config.toml
n_layer = 8
d_model = 224
d_shared_expert = 256
moe_layers = [2, 3, 4, 5, 6, 7]
normalize_top_k = true
routed_scale = 1.0
balance_loss = 0.013
norm = "layernorm"
tie_embeddings = false
grad_clip = 0.5
seq_len = 256
train_tokens = 436700000
dataset = "wikipedia_en"
Below are experts of layer 4 (counted from 0) of a mixture-of-experts language model. Rows are named router (the router's row for the expert), down (a neuron's output weights, with its number) and show model dimensions 0-223. Each number is 500 + 40 x the weight over its row's rms, rounded and kept within 0 to 999. Numbers have three digits each.
Before each expert's rows: a language model's description of what the expert responds to. This comes from a sample of Wikipedia text that the model never trained on.

# expert 42
What it handles: Table cell dividers. Pipe characters opening or separating table cells, especially right after a line break, plus football position codes MF and FW.
router:481555501504492436561513539507439522537515513429440478520563456474508483495467471439498505499460546574548543479547448464581468511459493530466540475539484616434508450604516439527495553479529480539506485526450492559464512472468509431557502523498482534546546523519528523472414507473560487442531405469518515494486563591469519523535527471519472528513427455466527538477438506497527456541540492491490475486549529455503445514509503485518553508405431517455457488509521484451528463522426504405509444498433521561498517487499477404513504471503475517493453420444477499510498489538566436559529448531419486479493530508558487525548528544498511544572495451540545549478457497462537530521486
down5:502428539493556524533509513459461554495538592501504526532500398493497596477503510502489362521503499512476442567461501455489472549464507541483534524485501506518511496406467470514444501503500499498505500525399510478485512451490486393493511433508523510509506511492499621461500437490487505504459487479502470388515487456495548509447543479503485494487529482483578550551532441485481536504559495500497488568476476499536504576570462487511501510486579627505544530512533625468489499508471492503597491491511507502482521455499520506494496497499450506450478528503569494465501425455520497545535491482522575495495466484497505541517503451559501544499463550501519483452348491497503533529453
down6:575497512496542466525405488559565475461542511449478511469510499549498493465533498476466499520541499544517502470509495508487579419473508506463512503589505492458477432512571433490573497432518432502487465517506510575500506517490461586475472521441502475489571499557561500500535516498481511510512613521507492471523581603500398476558572494509514495549489575476477533504494496396505501561471508580443506498501480502494529487478548491472544393591462499504529504420512526534497536506532475465513570498550494490499421476398438477479452494431482465487524470502481516463527524513558495408496495538485555472527463509475539430451499501431502449521499479572496521513515432514493482516491
down7:503498496465477510583438500491535519396507559555538525499507529448520490483508460489556462509515511482483498530523494527630481526500494408497391539515412514577483506548522487498490501534553513464509493507504544531517398427515500499459505503435532560525500541500530507540457550478617527501457448486496499481526452491562479459547476501505509472560478524507459453558512573500485458460377485529478533476527409490503421499458505541566520476526507498510483455483476515492495533505431544490494499428625498424438461479522535501493495489467487508507568499505502442460482478504558484456488504489555492564520449471464466452576541593544537506525562444491498529493499494528497502518446
down8:501505467511530499508464543461471567506498516447501496475497472392520411543482494495444402499483491531514504543491481494501679499522395500432516492532495489495486542450494522500519448489406517499460514505395485568506509502507481462506484547563541487495480438464471494518446506542505430474510555509460545425505484508521453526497609500498539527516498498504532505503475470516471568483460558531521496495501492498589523498489504496498480460499530525498420495541510527499470504508469584508573478489508531494519518507498565490496556508420525501497500498606469484536498537511471522498560502489675506571524492505507489465470386530510487472443518507510479541519502589476488501462551
down9:536500508604447513509501471501629526491494495512436503515477506497532509519498478523480512506509427501478503523526481344502461521497506535593511492491427486503493478498595375492568501542614484473494476516492473495496499510484520389445617500540448491495515519523445565529540481519502515500494500504453493441457508514496498490504451464627391521492474543567482497505550500547484510500539534513505504535530419500479478566502431525407536464502489505499458499559449550556536453535511502516518518550526404505494499471511474519513527497519507496380514470491557500529501505505511501443498507502506511517481556471522509516501485509396429498505431500483532513491532498495500498486490
down10:492489455490511536498468532505494480461456506501470498475432508534471519557502435549568511465474557530491400423544508452522404508574547489481498525503494508427497504536506524504487524507494417489465418502449581529520470506500544506514536508495480521503491641523500533538466551500495490567414412496502496520509593459502473491521501568510479521514593499480494480535482609514537502539491493475575471517428502510510502612484474444498477530494520402480556500521516501374502442505496502468424471454501500520468560509391504560500475465503415491497525492504498521487511492495455585489514459502502480484509479490500490560496545484509518492572510444512415532503505506451544510520433
down11:504527508496498500517518491605500474499453559513494539481492420475512462498497537471496473497477397503521550538497500449421499574522553453474475508484494500442477511487466501499468495494553593573547468481489442498477495486565520499502472510452438504457521502485467518509475499443477523324495444591532498496505450536550504476496525457551529500505495508578484537472546530451538570569520490442493500499439460489500447504528499535494548499563483499442587546522509485498513499541591434453461517455488498481500476522628478500527538501492505498515510524492471485456500503531467494571569561523456504542467551499541493462349500423494545511513502497556509423516501482511489499504412
down12:488514502560534461496500495502555539475581452511496454526499495500487530515633513489511480557468486511532501494549505557499499533472526487510501474429500503495392514522537466467511452485465501495535499493440397509468502502491505492503500504478476501500488524497501488435548462435515513483449512471494471474453513492380503454514458505417511439514523411432489501502436539503516530495499494495492470538552536493502505606556507480550491512482512491477468498505509499503507537471509476507526512523536491495565503502512531500516514389477505522485541494494532499515507483507501444608528411480517452562633569569459489479500485420467575298573499506508541515522533473550491573498493
down13:516473498516504508460474520559464528418590494488497503518475512508467506467501481476545465528446546509529508474454558507504506546485521527495504472490463433517492322464459482499434481487580517494494529511580500500434565511431508497500482549520492425463437540484499501421497509458501470540494403500493504365419493482494589574493571500415491470508487454493507486496509534554516480433542500496513471498505504555493506501434522403531552507486453500501508532498486501482465494535518639502503441498540503487508546498537528496517510504565538418501525516513563486502500486505519479486538507486562501606487529481465501517517503490513469447573504496500502577505478507460511632497528

# expert 61
What it handles: Scientific word fragments. Prefixes and syllable pieces of technical words in biology, chemistry and medicine, such as neuro, bio, micro, cy-to-kine, amino-ac-ylation.
router:489480500475481443577538475449516522475432398489519493471510478536536522533462502519520511552425481443558478510461535439540566441489498489503477533564543494499454460539440477545508580526514512466454536527520542576482523547466533445501507486478474529516516499485455491477451469481470526469515480466542537413553543524456486451500525511480465490539460522472526489519485543469555423484504464414480588554563417489458498496486494516611573483526519471531458481555448494486526436512476496454536447510473543534406528473546466489556585463477548481465490515461463480478533496482499433510557506562521465498378442478522527453519536519517535485517526555574528541458432546409492530517470
down0:570493497437500472487501494490496529475509515521425492496483487484491500589495507596537416361555489537525473466516516504500490532519499506575543514478498465511551500508474510480381481498501520536503611500489437514466616512567500449484458487480500493540515504445447506490502460507483534614501492507502479511527487479497567456424535521452504524452565437397472504428477528486492491480449502630513528513449500587448502467601476553495505512460500518546509506503488490472519519518522510479514521546516508495479514481424498524490483457512569499501482466506471495514490477493472498516499517426496553515454499522460474498516487497505510549493639492487439649517477510523500539488509
down1:503472479496570486499509504650491498444517501446534503503484501534509515467499500470506466542514492493495477499500499541501515526494538560508450632496471443575457616514516482613568484492480422509542476503525505509505389489472504474500471522496514452561475491479564452435591525530516529505487491512464546465517476505470386449623489561505407538508520495486504513532544494506509564482466502498503575528520505544471535575447481492508549521499456501481479585490461592442500489508457478501420576489456532529501505497506538491437503501496502462443483498385520482492501528501503496500477453534492481515457506494532379518444496503453457511555481504517505456489507496505501513470451
down2:625457485502567504485504598505539478407479504419500435408579508529436504517450533480537512520496567469473437478526511448520503506516505361510462502545409471486452504543505511441435457529474497533542518494560482502433541508501511454604453454500499522477479508491500504490479425499503519529501503527550537505470477565498515435502474535506526523527452487526501446462409581500498494501458515462508510534514527634500561508489554499483500502495488495480479499478554489457415545498478487494551517415498512498532600514503496533501536507500477542492419511496536563479531494503532456477504573539430502554538551472484468550475492533509504520466551495460499500498515498407519538525452
down3:494526495499481448470497541494491495482590546446560497528502523486550494506511494508499550506497494489519567510512514479568467495489495487506502438440572486484500513496505495475489496509482398479463460453494459486474500518470489537505499454473501562472455568499602637519359509506475528432521472522525545499503481553509512505544480558502540577495509474500397509485507501510435526520558508425508505501492496540503511500458515418572495506443432467497540546484498507537488520499498480492483496478484500509476471570467504461509462344488433495433501443446497515520543493449495597453578509527424514503479498600508569501518493496561486490504503507602543478522559556561488433501446
down4:543503439574511515496466481500494473544500491584469499524497497503476417514497466508495407443492531501512348552520540590574497464499508489501506489498499514498522503470465489548502521451519501601453505493495482495497536533579503499496501466489478468506494474454445444501491494531443524515568510454475506587524508528593483484498444484530537467518486521542441572499491501498497564553533411501498500530573526490496480478626476499500454496493498575433463388451485567509564498513619509500436458512409490507529550490483473491510503550499529468506499516504556524498497492406516452470497509509584492505449519490526503490504442563503406518507495480555572538448486484445509460490522
down5:496510516486496499505525507493467455492498498496543599491505461553516525504506514522510414495522473509477484483529492530518439523483519527531493473514538480380511512429474536509510503498590560505525585484528490507572468600503458571502483485502545483509485528496535500461621506500500496494481490503489473442520497431491483500523464500460544482486545499568430581497457499490501382506472491494549499520503496494417501524503594505444516436500502410538520542465514439403620522505518500486506488450509466526489452535489449499528501502501525470540519498435537440512519497487471573509499457488559531509461468395524500451494510433465477667524431460460542523458480532512572500467491
down6:501483431436527518391493479468459510510494506485494498482502355404519569464480486476500549507507505571522484495506563505514565494530536497505479516642441502573494491615499493538480462482503521424485506456557487573594564482534483506496465505511523510566511503570499541493524507506519475488521467503472500507503581468486506499520530417515479496549494453472541448429529515497502471545413500496504496488491545503517502469537469521508416451466524533502476504528500490498470504503467497495487470516504526486465503519536493455509642513485500486448503591425484493445630519548493490503411492506501592505496432477503498493521460499503523572549438516491561488501472541529500518480549
down7:507520486521468488575454531499448457535506512513470571496501500496497504521500503494483616492457449496522462446521530522522465472528577496416501510486501533479503464545510541519499547480489469486552526536617509513535442492503459492449527458500515526538495511511499503583387539503508501477480435563552513412468475494521502434508534520547554533493434518516518537496489511482553521469550498484470454514530532503492500430487508599437520545433459502532559473496517561483499493429502477515576497532505507478418365495509471554395485530445502497504524486485501526521443421458512441500510396502506492416443479500510488535399544501502535565514599532522510532536461503428484453513481
down8:508413469518526417467547621530529484486491504526472503515501471512510521497501445464561437501559455466464472507500506431473509541478485508491386502508490510532500497447513532499463454500501486570452505465508500523506466500497558461493528589541512480548505510520502505474509489503440503506495505572473523440521515473543493534441493495426502480473517561510505550431506522469635506560529574498493488422489494487500505511490613505582514493482473501499466500396395427504479456533536518504520498516512492581479485535495598505522539500464513499538498500516497483557471398511560467516509532500495528500498494447462537523475498385469578522537490500444494491482456487433619502410509

# expert 35
What it handles: Infobox list punctuation. Line-initial dashes and field colons in infoboxes, taxoboxes and lists, as in "- Location:", "Languages:", "- Subfamily".
router:437572496527538505551492521493479552563524513477480444497532568505532507560509458480508527490464507461559436515459493440541541542470522570433574476481472548519503545586463445475482553450563499519486514470425499513478539503432529475466461556506520510529490494457511444499479412459500567460556454478473453482532519555521497520428459500488465515497483445463535513568531501492499475535553456545499555585538555451506588524475510466504502432408457469408504499498505482546525500488483477426524558443509509448466525498504476457462472515423407516529459525535471545461489487490399505529568584561504490499470511485504474493561501555472527518519539528531502550438468569474583477455508
down1:450431514470527463502501576478535515534498491546497503449521463432508467500479534508513512500460466500527508436480554522486489494430546491497465495501508528501481522509515498407516493505484502539505563499458501532452509440486478507482501467469506485556503495533406462561516520539488501572506621569493462565562510499473496418554504522507485490526520510508423552500507510542503482493436489493511503485587506503383506415519501499459480485534494531434577578568454501374504501497504437485540500511473519489498516424575503472488499514499551479576486493635504566525582481433458480474472499505422499470498516500537504553419565499509533519597521549515402476434507493512483472524520
down2:510522500478523495532456496484503465467478506416500567491500566498500578469507553505457497504500589509529497415520500549481559510552477485522498464488501417497497512488479469507479500484503489442502524472517409506496516514502491472609509548551514508505427504524475480492487454478515509494541444493493479508506526479500498514481426485506465495501445636499472445455574567481481533544462551558535550450509430435497531468439604645468502483504498475445489498563505511494526467508501582517435468519529454504475513431548505458503465570485452454583504469486521383430524565529501494554511500528565465500579486568478538484507402554554469513481499510479505507463526494497446519547514
down3:518546539497475525537593529484539499474492609502515550598499480424488491507452507492574572430458525414538449495546516564502468426479547499579530496493469475518479495511485490443499484478526539389499483523507567482554430501534474442510500510502539496545502499508477475507451483491504498490517362501457506493524495509492585508460544416465499489457471467477501504467500491494504582546545465508550498485558536547501501380503432469496500484486520503469504497492502453510489496498518408499432501505500497541522515515513483519502510498506493590461487572516543449508498496537594413520499570453522523446495509537479500496475564385450567460581507446500489501557479497555506500517448
down4:487545507517497522532550597498450509435500505493481446494530531480506496542462580506475459468507493575522482479522464614496516448490467469519490509542527574526445483377490495491418496526499427500508487429499520451462503430496475473496476526507478503500454468509505520478501498445490500461489527495434455540498536535505509455499492503496506522506524516492568506486499501455388537555442625562518554430485502514500504446463509501563506488428550436521537504381485463554557536541478495507465495490521546534491490441492521565609504502569575499455501566526481490537471495507489499482451533483621499490501456481510509559498413492539516498451514498498460474378524496515512445527468
down5:471531506505501502496526477507539507484500550499509491518465496577472494456487493527451430472481501505496509440499505386469492494503487535497522485359500547526571498455455405495470519502465498467531542490473662450518509500496497523505502315445549506504504484528476538480543517474519508500472402499486498469502463502488493499629471501497465584496466482499482492544475531574518501493511511551501484501488519541502502490501532435430478466552374509583491456502451495464508386534501508539495501497521510475476513531502555508481515546494520521537495487502499529515581503467481501481521472510489522504494511438490553475503429503497513525507589481447548495588596506571477524501489
down6:463479541476460429522528499489510498481456420500492485498521425419440460493505432635473562509517438507547459538504506483497473462506409476500463509503501500470485504558501444466501482543606465505431540498495524487502558515500499542511458494460622552542562555516502503476569441499530562502486562496485497533472446553495500431489388485471466455499572494505540491503507522539486515516503482582531494564502506484504501476504496498528525489601535498493488514669623481409487455513486498483510572507531488486547475494498488553491519513523528514445484493487517512519500529587539489537457508492502494587475494497475512507454496487527459445503513520488484387499507478493510477504479
down7:488459480499522499499484514607544505514520406463496544403498512506481530509467493450500498495482511533553486502489483462505477534498390455499480525537554460570501634521528420464547510367490481480548497504514567411525477530499502483436527394504492471504454432482525529503491485505420523500483497514484526503568480482496531504574468559464517572485489431486506523506510485510446524448496496487503466541482506505482490535477546500502501511461518515479540487399543526557424497516601586505533504520573505489487497500483499497503551502553468503458519504566545520494505496503375497501498460454494487480513490517516490501519504488593504501446512539513462512506477608492549518621435
down8:462488535500549512501630683486500506507540496400504499693513480534500412484492503479568487496480522496472501499509507546505502587500467465522452502499536462588533527477502516502485490418550482540494447473493567503519507502524498500574519425492479515499508460505440500478497517526518503503496505604512510484480506495566502551521575502451489460443555508504458500461532426530521499480496498462481473487514482500498500541392463480493511481511554514456498397484489497499474507440495503485506547503499507523500412503525520501483489484523505495456476430517511540511557502483498414556497522496505534473536477501521486505475483490460498421479526484487451491563499447446448612533452
down9:499490498495501517558465514489512452511560498533504511413524544489533532487586456498504505501493532503615509502541509440470465455502491497501522456505500477502456501468566457476501500465493474481491496508520497402471469460506483499514508502401494498483499600518528487504601459390473501562517478563498449487526521455485559542497509531630403542459548493637402501550490499535487506530502531565465509498519511450500489484481531499493477499481453464422493514432513475534462542467484512513512638493481512433481501534487525495502523550415499411506500521437492499517500530507386475500452504526578434498498532494509495486485504498503486479413504533485483530505515527549475591538527